Below are experts of layer 9 (counted from 0) of a mixture-of-experts language model. Rows are named up (a neuron's input weights, with its number) and show model dimensions 80-159. Each number is 128 + 24 x the weight over its row's rms, rounded and kept within 0 to 255. Numbers have three digits each.
Before each expert's rows: a language model's description of what the expert responds to. This comes from a sample of Wikipedia text that the model never trained on.

# expert 1
Infobox dates and separators. Spaces, line breaks, zeros and colons in infoboxes, taxoboxes and dates, such as "Order:", "2'0'07", coordinate marks ′ ″, month names.
up0:151123145122137128136096077142125117060134139124109145130145156136093128123114090102120128148107112128114099128066160115106116185158113175129145154105133146117137128160135136148139131171123148087141150137122139124107141125086148144122111126
up1:132118140119151125125142108142132086131158116070082147121112133084112143151086119143080134143155145122149131189147146127058115104135179112154134137121151126156097145113156193157162124115118149168108112124129133165134132122108111172153114143
up2:110150129163095101127146157083099134150156108122135135130160131129138118123134171089108147140089164160141122174125107146143090123119155141139087136134087112128134165098117129052075149133112161114156114164132113142148106156103112101121159133
up3:107131138132125095141155146135107091141161150129155085185121064101152130113083108124125162150127151148134154118142095146094155098113131122157152131160061155081140127116140156135144109136155087155112103141069078106069127139127109065100122160
up4:106113146132127091125100107124143122123110142160128113099128149127125080118153102116102123155130126112115134168115164136132161195153118077148154110179121154108099117119089150125096119142133138118127144156129094155077117133108121110154123147

# expert 15
Prepositions and table pipes. Prepositions starting time, place or relation phrases in prose, such as in 1960, on piano, during, of, plus pipes separating table cells.
up0:088130111134133076138092114139124092103110152091139120114130139133122107147085098175123098147106100143181159112138129111110130137134166129115077128136147116148138154134199132113134150114152133160109139124158076124081117134176101167164104127
up1:127106126163147120138126125130064140091102129153130071109125081109122096096120116152159165165144138132144164119097090162081086145138142153145150154171112125090111145112128147112158157138140152166149117150105120119108154120144168092094156159
up2:109132128174132127121128124142115131140123169111119112122154148149126103080139096110165080146073157175113104151131087121171117112113139161173108192101140100130127133143081134125135111102123189145068105156127096089165124107157117115083125111
up3:110119110124117069125141072152144093101116151128110130149141099153148164140135162135115142153090142138130155117131123155169165121128129166141134100128127154084108162117082122090094124113136133098153121109103106142115123098085094095172096138
up4:130116136102105158129128082107115116135143103138097102131110125077174085135130110123115156131133159144147105106130183144112118128138132136121137123131120171155131165162134118131128122085157100097084103148132126154127119145128161106114135126

# expert 7
Word-final plural pieces. Plural and inflection endings, mostly s, ers and es closing a word, such as "motorcycles" and "covers", plus single consonant pieces inside words like "insincere".
up0:138138138129125096082111139140089116111117124126137089153150113138095127128134110121092165125111113105126128122133137143096150123111167149116099122121136155149115131167140149126189129148143166112085148148121106147167129160196160142143125133
up1:094132123110091159115094106151105120102129145124123109102115136093115110157092151142160117118160147108185105139084160134109141132115141149104123132139125133109070160096154154126138122115130124177114149112109111137144121117158179089107112135
up2:106155117135137096151150139125132112103120141100155127096126150145098085133141129124145119147128146136136122066118135080092166133160147146152099088139144142095114127112139111133157128139148139130117107174115100126075128169111143079118128117
up3:115114133124167096105133169148090138112108137121141132173088143123150100129073143111113152090112152120119133167129105151109123113119152129168111114140081140130127136147120158076118122109139101135131157139136119137118162127112120140180125105
up4:121114163124123099122130128106105130148106158096115108123113122161095093117152153176116105135109125098163113119085131139144094136188162144144159165142104147114112093151098129120136166100100104137122169176115111119113099148101132128131118149

# expert 2
Determiners and possessives. Articles and possessive determiners starting noun phrases, usually after prepositions, such as the, his, a, their, The at heading starts.
up0:122106133141140160112146157138128114081119101139183126099104123087088107139117120077133120117143093127087094114194145138107174109162114151122178122141112159146130101110154134143164137135121159089115162111076104160173159138108117119158153083
up1:160080143170093151135108088109132129117078128164123126111087134145128102120150123138049120102113129147161117146129121153100176156151176155114091107136078139089119148146139124123118105102116135095160097150145131147169110121107148133105109126
up2:157084111131106155107118167168121164143108107120122131140085110123123115139107101064169150078121114119141141157153095130098101130135142139099110125100199127139132137132125131115151127126113132103123107088128165133150129138125090114108146144
up3:132135092104181162101150115125148134102128101149100146092102114126120150120093128092123163147146127186152113122140093146139128100137172162157124151182111120157129122141127140119135119115107148128131125107106136115105138138114127139103120120
up4:145134110145151121139186121129115145135078128128155091149081117100120105074162116122147131157141112136148147115115143130110161125098129189123155168111133127148100104136081115111148103157126078073113142099122091162126102133097081119079137149

# expert 8
Name word pieces. Middle or final pieces of personal and place names and common first names, such as Georg-y, Haute-Gar-on-ne, John, Robert.
up0:085138133129104145136161105126115103127146057167142122131138130116110147146145130110160140096128108183129093091129118114140149115139128106123129142148122118104096141166130085092154149158109123106123116170121110102117133153139155121112120113
up1:157143107148147160144114173137095116162113165120125126106150175091131122149169148126117107143137147105115146158134082120160120126110093167143079141159103143157129100113110111104139139117153085126162171151173135100113163138106131129127136155
up2:116114164127149115135116118154157127139146131066141133114138139125101166098068181126131168148084160143128134120136128133112162144120139142128120143135091105134119128122147166128130130151166128165154133123126144131087117106100123097145145125
up3:110121122120089141124103147127151131085129136096105157131132094157115114109136110126137168140151127105134118135136175121173133137127114176122149164134136118150139115132134136143133142147165106130116136118106107113100145103125116064121073092
up4:105110147106132142118169147153141095110106130135153142115156136131137142144145137156120107106090099134102118151092155139158157125170136132123117137127110125139122120112120141166149096144169147116146084114130088118092151134104130156109138109

# expert 10
Clause and list separators. Commas, closing parentheses, semicolons, table pipes and and that separate clauses or list items, often before but or which.
up0:136140122105137130131111136161074158144159135130172123144156090141121090118130135140128139099132104121105122143180128120146135098099134109135126099160145115154115111132128127097145169140119140136135152101110139125124122117168115111127115149
up1:119127145082084100127173106121115139144097114146099176150137086093119119131107180139122103133127143118124118154145176132146166154132190128131119118160138127137140164148084121118120143174102152120122124129138142158108163126094088148155157074
up2:108092133120107137110121137164129125116138137130150129129097149122135108140129130136135144098125181080169129138155151161106169118148152147104126129122136132134151079113140147139118117144142178124149143140109133138140172115145147207138075097
up3:132117137139107146121123106131092135046104116109124129146144092126106112163087153132144141160127128092134147124123160077083130153154105161149142138156199143127172076166120128107117112086143114114157158186078184111124134100117120122133145089
up4:120140149122169092112168065091146106118133140130147104136095183122139093136115087119171147141086143159146120108117122126137111131104151135124140138171060140131141095130141130109121172138142140116110128130152123150113165148128132100148122152

# expert 13
Verbs and clause links. Auxiliary and main verbs and clause connectors in running prose, such as was, has, been, proved, known, plus who, but, -ed endings.
up0:156127114166172150119114084104116110122167135102098107104146114117108158140162110155142138115121145138122115146064105146139112154157112154145104116158147146140141091123133102151131106155111153127182088125148168131119152162082137119088096148
up1:158129151115118136173121115115147097129147136121133149140121168155134108102128079130079115107145131117127122141121137157144127108121154142127075159116139149059119142141123120165074171161121129119123145110098185126116162117102076139126146147
up2:160110136165134137139146155112093088109188125144148139115139137132146180141129112136111112146098132148125162159124119123093145138131095129109084115151103129144161111122156131112107161092119133168144118135148142105114141123130133109117119165
up3:129121096150155116163143122162142099146125146141104126134136119139151088136111112142166122097125138119182173113123130136090125141119092096169095169109140139106143120140095129122143165092131109102110114143144122125143118148117075112109155130
up4:097123131152103104125113097133124158131171107124115116156137118121118136150145136117126153166156101099086140145125179146150136136112131168150131097092148120125111132153158140123106142108139148105122134141119136116146120135156120135120135136

# expert 12
Consonant pieces, line breaks. Short consonant-heavy word-interior pieces like gg, bb, k, tt, plus line breaks ending table rows, and color words Black, Blue.
up0:140109140149099098112100145130117135146132099118088128181119107126125139162072145123074110144163125150130144109105167181131099164115120140104126142139084102158080138116144091130098138155140122151111137118126116117129182150113123116131136165
up1:133136104130154152138094101134101094127100128156116143113137083117160089129138143173144117147149135119114091142117113112156123108173146111151148145128139088130152120156147108111111094152153134133113135119156114142129108127095109163114160136
up2:145103128153124137121087092116126109133167136130106115084109137085142136115126159093125132151117109125120164104156138154096120136112126158145126073176111147118131108135097106135137140093131166168122162158099098152141157106102124129124083154
up3:125135161183154117143124149174095126128129089105111166133122134147123144203154141119149109127102132178109105147148108122170107147114114127155153104125144117148141086138108099140114151148154104121133142129164119119143157126102193119163116131
up4:173115156167116120110164090145099135137130147106113094130134091131119171127097133130157099123138137129115090149156122149129128133158139133117100126134133147133125094102139151103118179133118135130121118124149128119108125122114104145111142124

# expert 0
Sentence-ending periods. Periods ending sentences or initials, often before a line break or capitalized word, plus some closing punctuation and stray word pieces, as in D.C., Heffernan., "..".
up0:113135140141153158125129142159132141122128086131098135178110130138143153126140142117110134151176127166091141173155087113115124094191138166101118155109125117135109160132178111149127153131151134111154066124120127205097092145112181089140126091
up1:100083126133177130132140138182153127079091150105117114124117116128091142130080160119138163103127096130109148149145126136148165140148114136113121103128130125087123140133103135127132098122124123079133141165096152106179125107177142124129184129
up2:148123131132106158115114126148150155107132155134100174115151180118114122112148074099176132107146125135141165144165103137146133168155081124118095123151137104137091144148143146085150115122085154128172119150136120142140192140151128090134114134
up3:123114153159143134085110131070070130161127133158090132102126134122109108122109112165119138117106160123128120139152140154167139111154109123115131144182163115110107085146140101135132163147102131120164123149166109107093136124115109118171179139
up4:144125120156125130109188175149099114083159133167087095146130118133142154133144122089120117178167117122184115106111122118115141095159130153109125123094113154152123161086127122123140168131144121146122085117147152149160130124133117112096097133

# expert 5
Mid-word syllable pieces. Syllable fragments inside or starting words, such as la in "relaunched", hi in "Exhibitors", fre, plus some digits in dates and running times.
up0:122155174112183145123127105110095114145188119101090140159150174115114136133157126133124147150162109131122137120119142109142141152093154124142112182095099155088140114096113119132117147109187084165092110121185109126104108161132092144119125114
up1:127133141173157109157118084136156135107099106106125082112081141090154135109106138130130146123119201065132110120135128144099116140147109111170078127126129105162125111120153143151107165133137136109129144189142094124132161061133181145146147134
up2:122123134139122166122119144076109156086138084124135115108183125161128104113140131136168129124138129135092116133112126084150140152089101133158137154108124157085143122131147135106137098087122121134130090099155146114146119113112153124097113141
up3:135113165118125137096087156085085129123124125152138152130139061137104130120150137107127117117158120090111123156128124102103130112148053127111115129117166168151128142126145090149114161118134165109104141113168141137139129167151148148114122112
up4:135129079133133156105147136115135141136120170145126110141141148126138133151170147094145163118127092077090091164125134155108155110122084107134160165141161160139146120109163135136136121059122123113132136132133105125150144118131072151174091114

# expert 4
Common noun endings. Common nouns and suffix pieces ending a word, often after the or a, such as film, University, detect-ive, invest-ment, government.
up0:160125127127115127115169140133118134134151135151127146123121148160089107122159109101124110121099117119118145158122136101137152123177174149121120097108113097145138145135113171142126153133118122140118120141089132125165092163118133104121098124
up1:118075136151118127102105129116132125099151126114117117125141111119133146119115112127103123128165118135152182123101137101137112119131146129122132133160172124200141119099144110111107118102114189111112128180107107144099164090071085112127123151
up2:111117104123121124126166139147114112122123145135133108146130117151108110153079096108090144135107104129142138159107083117162086142147106102131169135102129108135166115110116140118093123121133136109134107132109145118117131124149163140158114120
up3:134102106124158157077133140103106108146102112109129084160120105119063128158133131156090113117134141166135158084110103102170114104125138123145140132146121114120195102133100157141123115099131146157117140144168082117173123137154142140114110127
up4:121094147111123114129148147103121158125082125127133106154094108128131107131115115093147127170121087143096122116108102152115120099105119124116194143139145132109120097125140102155127127143105152127126103123099177133076131114121120096141151161

# expert 11
Section and field headings. Heading words and markup in infoboxes and section titles, such as Career, Personal, Website, Writer(s), "==", and the table pipes after them.
up0:122093187140152160145160133134087131133098104120133096141144145120121156125148090110169070149118140099114112139087128152091134162137124124119087152151137160134117102148102138134080123143118136111089143103101098156127115124083157127108141076
up1:122133098118146129140145123092093124106148088148120131131133142106164115092101187151110113130097155152149120113122126111058130170143147132106099134113146132128154130154139119120162080120126131167091128157128172160125091106157133107110151139
up2:121094096146118100114089091116082126102147087119130153157140133093088110167121111128131171119102124108105098138151136126130167103122135125135141135102126129098118123151118153138123168142098145168154123124069176163141112125142147138149110082
up3:142085108108098104154100113113149128097174141115091100156150067103134150111137145130092103139140178160149112120123132106134138162121121103101110136148113149098112108099139093126105103146126136104126087118120153143184107151142141105162072123
up4:106133170120138147125118124133110125116181125117135121123124102116136095107118102130122115113141121145159133091122131199180145094137107182158123154099128104143171147148137117136129104116139158150146098174135117119102140130124143113128138151